Below are experts of layer 8 (counted from 0) of a mixture-of-experts language model. Rows are named down (a neuron's output weights, with its number) and show model dimensions 0-39. Each number is 500 + 40 x the weight over its row's rms, rounded and kept within 0 to 999. Numbers have three digits each.
Before each expert's rows: "raises" lists some tokens whose logits its average output raises strongly, later layers aside. This comes from a sample of Wikipedia text that the model never trained on.

# expert 21
raises: "raw", "raft", "rop", "isc", "ark", "iff"
down0:522520488472465503452526413506465516540444494518468491446517475470436395547547511464493544549483553515540457468402487515
down1:568536474458477575448500546478530541475575463617468513533464459529530515483503537441493457543531509474519490448505481470
down2:471497488496549546500534458464448477513463463511530522523471479487503514497507508494450486574486487451483538429607553473
down3:453498451578526508417520547569492486535489473513504520415394459544495455485508476495447469490531508467543517492470551425
down4:432515504512556505522492555494510412458526560470477523519542497544469505502543471502458471537553488487535503513475553540
down5:546493462481552464539454494543469530491444481487465478473515486510443446503533483564539532471497438512565517442534451530
down6:538510454559510501478494468480458444550559487559568478528523538483495591560536421529462523505502531467536525472607551541
down7:482471530484607506520470492547537461538379501471511555507495479432500523505545474491393569559545523446453519516458433555
down8:472491415565466477516519439513483455526406528470421556502526526522515519520537432458587441526435450404541465448465420448
down9:486458549570491543550490498485465465586543478498482516506582519548438508474538517496477475439587509508481464440494469453
down10:523472461582489573448473520512506481502492408516568504598501485554494494494455561435471519489500451472553468489505487512
down11:517462507468523463506540515427466524410532507536471491511521549488512459524486467514507507437420459450469515506477483537
down12:583423497483512511546494456516463528542500511483423473466569505516536489516419545567446455440488493518513465539513525491
down13:513482455514536503573577439462537485523495500485489447452494529491493516538486516478538455403470454439478506445475521484
down14:510484470474535553579502497469529486505550549525490520495461527543544477445554381587563522493450529557430409542555521539
down15:438543440524453541457495499551525442529567539535564478509443479525507520442553504517526483469521461510510467517492535502
down16:550458593443488543593474530436496504506452525438472449566417488533547399533479432553536464523567568475538500438467458527
down17:552480527514531498464488485564476433438539497399490546546500478548565484458444476490532456625518494488549577489558483472
down18:487528490473581541478497498417570540524607504513504563494417479467462469491495538459501485430499476540510526458487576519
down19:538558497499522518518563565515501559548446448479526465593471454441502567505573541430493439477515532457485446529488483490
down20:511463505511536538462438479471516546488471498578468494503484410509507540570448559548540519497565447478601496477486481474
down21:525432517476421493521566473475387542564516449379523513516469501552490496467466498491504511545481480415484563525470511481
down22:461522551477598504460467573425496477509523449507466481483470473463532482477463460501473478448493502504433539525564533470
down23:470538485428464478470470560464500566455515539517488503568477521504553482558497493516504478478509530429512520540537430440
down24:445497578517545491501527485506490539493513454529458431459494510469467536534495572463542485410486504493501421527467529438
down25:506520512493503452497516445521482527544488521528536529488511526442500473484516455555469499488606553522434452571519498484
down26:484512549446463547462438540466475491539466485466483546494497484496518479450490523472559518565537476534548489494495475531
down27:468540524481573540540507464514525480493587515465472469544499548483523542610474437513543510504565454474481480516492474484
down28:442543504451505527541481528505458551527465459475516490493634504430445462478492491532507523449534491549455444463438502527
down29:493499510506485496408504563469513478534534458490426491531524534510479582551495518454524511536573528493539494497521512453
down30:455517552530484536562453435577363523427540528558455491473513496464526486565531518462535468551548518516500511480493481546
down31:504524489438543464529493481455502476508559527531549477524531484463567417504473513569479573526459486497506500513472433589
down32:486509525487461526436493545505425444567437471443488479512549570569508531496468528473522560435522497421454545560530539464
down33:435443518474534490532512466525476514481541539499485415516498586474523556534550510457464607499525461532504458509500418540
down34:511495506501521541508463537450503508517495450556464507564530500568511510474472509519553433487487544464526549493441565459
down35:563581468495523508535461495517586498485439531472491524508534514490517471487508472582549502487471555529481527448479516553
down36:490515549427560598488479489482502503551417463511480477505473459524497550501464554515466544435451484490471475514545492494
down37:474457433464458559466433452580482534537531538467526509462563504498550524550539471540525464499552515477514497510484490460
down38:549512503451457493525488477538479494592533497546596450580482460501491512429539496563488493527487428458486465453490495542
down39:500522508520495515462585532477465495499538547537548461523593466515507493568433489494504485552569503501515493525603456456
down40:498522516438459527506458512454488581500497438501481479425554519490479525504485559497502450492544595453500505477474548427
down41:449511505543499488506442518424509385498472433501524562521508584495465494456531410459491531513484498532564455514495510499
down42:512422547517477511462503566558479553486467443477452506502582479467514506499492541548512455521496523558550482524518544512
down43:572486482480488532541463419528553487533466574520493448454434437512497469486475507473507504538527480498495494448514517469
down44:513506511473498551426518521460552558406431561510490479631501532527525458529469467475575521538483493562433500566571431511
down45:515489445434444553467516532462485500568490444499450502531418505525523463507427438401536464497550440532508520502465451540
down46:519477578509472484473490560484474477619599513615576478478483517523519490529548479488498481446458461452531515476486538439
down47:528500504504523435512554444496381488538442461504538511542517503566469443478512579463508527474458500560530536468432503520
down48:533468536484477469544518536466549484498365492529526503469471487528572434520502542450432457514590567536518542504506465471
down49:540506487521435525502546446503500539505511474484493492487412485472462434537531558511454504482519478445560532536567444539
down50:487546536562533554540501497452503513510414476537474513494485493459526497523513512492447512510543445516479516485506514516
down51:479507541547430501502521582452448469512472503543470523545447507507504561508510500480510480498383492560507436513463512553
down52:517509523357499495449461534540519428493521535459443524443554503486452498428495562510494504541464473537467513464476495452
down53:499445546540441516493494513524512525437497549509484467361461528456484552469545575470487508498486520474502571534521521513
down54:492474526498427525484459561485500501494451544448498488444471453466501520524452564548479556436488439486480455458538502541
down55:495532502496583467452495558482510514548535496475532456447488485450424501541510510468468520509515572503463619515449537552
down56:500456491517536480543526546425451546535545496487503523502449547457546473489595517417537458453517511564509457514487457549
down57:511480444455478476550448480514532447570578532409471540490528551487451493513454509451514505458546468502492537499420489537
down58:501494516470526469544491511490508574540517459536539497479476499521480557599521469522461511475508502504509434470550506529
down59:481474517435534500510545503482496464520456498465490475567481479487455438532451501384543521434552554496451487398476499564
down60:492517478547522429526510527476527483449470500558487549498420504511484525496448510540424480467512538432487485468526576536
down61:488490526464486474515470549573494546494518517472503521488483506488502506461502420439480453453452537501477441492477494521
down62:530446541531535533470509459563542453513574566467498477429486519483485448506579489549500425430466520567432505496494454525
down63:460478474463493556450461428443489471495504538431457460498535509536481532482416547494517442524523487510467499572477550436
down64:477459527591506452529479526500494512533558446487571462488522470469554533439459453526455456489562560492503533560545392540
down65:589473517491504494463500510455505467464485524535427536499467495453521537486517510485553431517488506449519452486575533503
down66:558499451483508452525482487479500491536490516490589457464550513539440498486469487570521481531432496526492459538522384524
down67:432463465486527473467480474452516524490511508445486452422552447466508420501556470509465506516475553467515525460542524524
down68:442435445505578465552501451499551482525448501513477376517517449553525498513441517443531480488528500577487479461437560432
down69:494453455521562543504491442449503502584514502509470486490551572522520522508475545457505489515503524447501440495466475498
down70:510518488574534498551531464482474576474548449525547511448529496541494529522551591428493502478529525553494509456537501495
down71:507425526544521506476472507518461478539518503463477453555520540462461483485539475504509511496539509475529590471460530548
down72:498526458503500537464530452496479479493511460506531511458443447555561556515551516528533535493476479534500549465554471449
down73:489488497484440496506581507478559449551450502510509503494448510466463496466436397461530534530535476465448465518578471564
down74:464500498502519543464555597570486532513466491516470573497454512492537540479459489511509555453525537521543517578528525527
down75:481568543528493501527588459447496514583487553492450484513446544469554516544538509446585448530535498532522556504498494547
down76:534534540481518582529427450539455534483579516481522579525491560402510550533503549509482547541423556565468534453471488462
down77:589499562508539466529449530448555501473557548513459483538489425497496520484536502512500472546489464492533488472501522500
down78:562562479564501543490492440518441531519449530483539526516477487470542474479495452469435470528555500496484492462532535460
down79:469448543507531455537520550482535524551444463462471479507472470523524548515466519557533502554487422509496471490419564426
down80:436511523463523473426482416501503518495468446434515521497553488527448605475498501521528508509543452541468456551528493546
down81:542523454516539570487474535522523485475533503437506541503539500517458466439471531528553451480489547561545571565440502505
down82:451466494413465550519467497479516467575471447485470469470521504406462525469416525454505466541517536553416487499520549497
down83:475468451487476404443457491454485535541472497479494477509560450499550492458457527513572515453531504484483497472526564558
down84:580543435482444505479557496438466547447522468545519510525422515450518497509452531524479471502480551546417525549492475501
down85:524479482477478508505547538459496466584515498465514471529516490519514482528570524478488547528493490532518467524531473537
down86:517505501550480531549520425538510545471527567535477450507452593502515422563480429511591524481507547494500441555489492503
down87:529558414416537500488438490555491496555509506478527508523553460478495565454488468467488484468503524494518542491477490458
down88:498464420527502561586476514476490483429524536487581449470436488513465448484407496453518502501493524486482509481462571505
down89:512501524431520512477533482450465473541541494571466540526517508565547543524522461486479509472484549519475547532563556505
down90:546554481556443528427420493489551529441543543493528538512533484501526499424447492465442482429475510507526463465526521490
down91:430494486591435545483493516513528521509521473441497493507507402578514482576498466487554488458506519507520531467527458452
down92:522460508452453531493567533501456547488471503446455505490501457458529452485511469450533510536528494486529528498499493527
down93:525458459493516451540541484516464527557472486487498451489471507472393504566485512457454509509458522436502451525590518439
down94:383478438449543473443490532465525450510478435440526536456523549529533521401505478508471517511446458515478519520545528532
down95:505446477572543532462518437458503529532445544517541425485489499511506533473478470464583511543490505471475486459508504523
down96:454498514481481532516438492521495494529552494420516531573517455530490441544457503515534550509408418492524537584498531511
down97:507491489545510496506558489540539457533504457549558465516557486460447469478526494487492423469555439539544563481388441532
down98:505513481488556525420528479502565509486504541464544541518457496559497525534430523528508561550482472456504505475452547596
down99:484520523436513490430493472420478503502534448547572517462465540513556522509573564456454501527545469573456491499558515559
down100:532507454437531468579493591464477498414472501518438512515454476511499528565459494437466494490498413520469468561560515411
down101:505532433459494549466440482562454490566540547597526556514477509600504596528502429475475492517523508505469485472533481514
down102:503478482466536560526525524489539520507467499506483519485445545540439495460433464460511530462490476518420560584456507521
down103:455460508511558491564513569513549493554507492470496500473463520598568519559568477519435518464513492495529501464492525528
down104:486472506480503507528479416538444460535531542473456584507464425491519569480545522565481543516491556454488442536525471552
down105:439459524527449503485501547511462516519512571462516537488503507516523512471530419463464587532591528454589508584531494470
down106:491532508496494492519443472440416420543510442483467528520497459527575517462477472535490494502405510548477558472503614527
down107:506475483446473461481483565507467560493455539441437522521516534504508569543524433506436471501525526520523524470556491486
down108:522432562520495473539528460502441457495488512440492512457486528549534389508478498463504543484485427543457573492543485529
down109:531527425472500476554483429506488448535506553490480528485478440486507488512485499446533483515563528539536469441564437480
down110:523512553500531478511551518503496445501519442523529512502522518435458498449521506390483500488482474479572493516478542505
down111:534420506470502463483467502481469438519476537427533490492503468509500476474551475544498468517487503470437458551459527533
down112:496492462453519508482461525458463437504499524443570489581614484477529476450589472592512502506503553486540479582562507518
down113:382524484512429479454444508551506505490507527499472406456487490446479491473481506566534432491527454440520488404521462509
down114:463569429479523492602512482554511448535453426453516520493534474537520482549481509498524500491508546466525579516504558492
down115:474501434492528499476512563517492502496462478548490501474438538471514525495519494462496528524450517501457460511471554520
down116:556511485486551499483533466470529435508545540424418513486515502524502574527455565493451434489469546553502500478506482528
down117:468560548559449540498539544501544427450541493553448525518504493443491533567487465472536528463410524519463453499495509582
down118:522487472390581459470492492508469447567541527495470467473440544511517511568473409537533484504557571494517483492467489523
down119:550518524411478465521521535538551506534464448491504553503496539520465556485533537501514499502486539473498481503499557444
down120:515498546507450429478482500523502542474518452473426494500390494548463493484547567533563499436452550540451447550566503541
down121:529465526538497472530476452464480460507533481542531470474470546511530549531455484512485498491465502537531515441474474604
down122:500511489475543458619500482514517476494501522504474478550534552498476548528575452514413568521564504488516473520501521486
down123:431508477460494540504517500517527478538528473542499458453560506476439495554499506470550527446456507483540494534486527457
down124:498470445442413512407553553455603479519489496432477486450559410575497526511480539516526501468475510485517517528534456425
down125:507560530506505524509484528476477511529478455476526442493511462404488523517472539475416521482545539453534476470510451515
down126:417538446503430472483466529439375446508481486517531427550484507458515493476496505497445488476445493490554454505485538540
down127:503513564431490550473509422459518417485510499490530488484561510394482488540488562512464462434558508492546526396442476481
down128:497561462482503502572484511483505489479517501427466483508456539472499479526495516462486486513477477481526470497461433473
down129:528479506571477585495527524572515510467524539509453499528485472529476559461496560508478482488499396479456513585418511495
down130:515577515542556418498517459517472522528532435454546531468462531541487574509558583432523500530470444597474560392462488504
down131:548501554471432427536538500491450530503531496474493476444541512461466512441520522555483531543465430552430480416492467474
down132:540485526513550568461558553515583435513475448460513443456467528493442518556587529508518469485488483502512461560517519473
down133:457484424526416549495538444546491520511441556530507469443463521462486489525543572472464451504533515523513511567516558528
down134:451466528496459424498608453468475418507468591429526476486412521496491513540535562524516491518510467457494421477526468438
down135:484464497547524500545452502408526424470503494468500527497457535395503548501503489407545542522437433482533508513507492516
down136:449481444562446518548386566548574583387494480492506550495508463480502517558596455463473518477456544456559505486528491422
down137:533431424532484560488513492516462502504511519566492463555469505474531535533558455453473500477465499553563594398514472428
down138:482518471448524457546472565545497604517474463552456485501474477505539530489518572480439521514535481469429507480519506480
down139:446471534506499463540511480421564561431448512503534517557475497499490443454531586509483467504492444522488530556459506552
down140:491505440572531521472567501514571459485466542518514528507478432519465469413476586587500536440423483542463519519538474605
down141:513477525446485547620490455503525422469491514485564455530523465500537507504541486485502429529492534512469487497487490566
down142:511591574439534446474490547523483570462538500554489528544444511517409452551442497511499448436499514574556525502445549486
down143:557526560514472518529482459510526537521453462523530488480512497484511523544601547398478505482492521449538542482499502517
down144:514464575489426492515555466480439498529553455449493496500513461468510468546456485580446498477517461537523498436564475438
down145:516487503588515434470520501570488437450498471525483488518496454508493525508485546411457465453512487456464467514540386513
down146:489505498561457508485505553539430472453530419539473555523495458504457464525399495482502469440521483482519546503480557547
down147:482515530425536538575481544524493511509467533549549518490465476606507469512538495545488500466476508526483494488485478480
down148:460500590517502504516395556476551508490453474387550441489487522447451401481520484536526526477477408493580459520489493538
down149:529506518503511426557432601461426538529462545545527521553475513487548467481523525537444563514504531523436506515550422492
down150:483525494478474532572465463533543462539488486509607466511463501468527452401454540541513531519555470526355525465491504562
down151:556526526496487474571434541542516470423434511488556522494462498448446566492564461531533471488516512447535556487482485505
down152:519501502522404550495521551446576514516484484525535548510470490477502515495540520499420514499465487492488437474486490525
down153:407464500558481451456488530552500599589451484521500487513469524533428459487513485542491517507543483558500418548441374490
down154:503446452479509502470462470469475483495479530491480453465547564501462499501431456596524485455514480580487556529549548496
down155:512529520545460516508554488520485567518487494527538500509532534606482540529395482457494499491548535481540517510541483553
down156:524460508550424521508513480466500422494494459463519444560427587494475414478519489523500479527517539463533501501504532496
down157:493515481382486450486445472486449458501460440529523516523486425549508516466522497515520546479504498524443499513512467513
down158:471510387506530568459511459555510519493561464581567539530485438496480458445472552488470451454457504589543452528442498462
down159:490415524532441431529504455493523538490435515539534495452482507543430494489516503458458517527506536533445470518489513513
down160:457508496500551492564522555489471502522539525492443555500487530481472466511417429486521444473523446500544481539470544483
down161:444491437480445467452489527543496456457521554438492574491484533553466474499394536483529511556498541478463558508530473532
down162:491506511509476421453504478545475521439467521521498526507501493506420463484472463557552485497543446517483525515532327463
down163:488510522460493499513442509527560480524494491537521501499422449497500503525460505489523519470492588553461452562517460469
down164:415473474554528466533497442450528484425578534530532483469517513480527436502539470579480411412463535429511467536503497512
down165:547494497484493459531476486464518567456538473502446531467490462462574487464527525508505488451421535483488506480464556462
down166:472477411496506509497508465534479440489425524529510510484488533475496516536485463474477467479440582550514459472452519585
down167:507482477540470564494532568524511479518474452434545499567448511457498459484530480493456462503483453560503558410513459507
down168:333497517456482526473481513495473444528460494450460410502472520563535509507513507475563506508548482565410525488463485476
down169:508544457554535522472492553477547508603518461483483441520468506549492566431534484422505584499516503519580504529528472526
down170:521417475537506530491450482443544520529497481503544539494505502511464553535492520488461460503489485486497511536501517483
down171:451484447550485530447497492509532510482518507589466497495526476489478549556444539538465483506509606532506474461524547555
down172:446544525461565491521464510505500462462476465483486571526585499580501457460391504512494517532509519487478464524541494466
down173:524507439443459494415477436558528419521489493477520500501546437445439440479520494537489507534470467465521439464521538510
down174:486464511456492540497493433421487537501532464514504424483553523458511469543488487555507466534456541507538550515525491568
down175:507471515436477476535518591548542515458499504491481504512532475440477538495451509413522507484477509473547459495470516494
down176:464496569466506583580581448430534544481477476535542510519525507485499524497462505444491517454439446494484584504511471508
down177:512485526508481438465497493501420558518484473520559463503484487471523490563490539543474497537487463469430472526493492458
down178:422488473538517529422447563483558501456559517436552491447492520565519481545462462497591476499488564504474471501454566478
down179:500519472561577466469440522521508564464503489591495543514536504469457517469534492528474484543536555586445477396477534497
down180:466530446497479480543500488476440497542534478508510404514528465550516509476493509514571424551447469526493403512494591559
down181:612490533507450516498559544426505499560475501480542531498508540503547562564549524428518491586527538537495459560481431487
down182:514435507486463453514468439474428538450532491473507500557533516508551507420492554483576529556486548496452542553546507446
down183:514425582489533482493578524470528506490531496507494496472589484500534483494479567469525534481505466563548521470444531480
down184:474455494451468427431554510459515457507507583553459522496557500485546535568451501487478452539512531421503478506452466543
down185:527383476485513540497466556599437490505542497513550548503472547535497452602486460532461501458471557529471527483529486439
down186:530533431407532488464518453506445510521443545488463551522468475400492485499454552503464616535468475481530513554545535488
down187:445574469526566468474489470591557529554440536547567513524516494500503525469555523464564467418489495574567530532513516483
down188:535496463497505440496561452511503482495494536419497512521413534554515551519496467495552484540439494505406478463475425491
down189:529487516464548487508493420534450506460433513488510490492508458494506561546484416522513534506502456577527455508537532520
down190:484531519507505455457518523563556533583410459518496521425443480528491521542510474489479513501508492444605504444473511534
down191:500545554553458459480554457472562584456501531539469458464501486538457539579519519504529476545528526491535469538434459490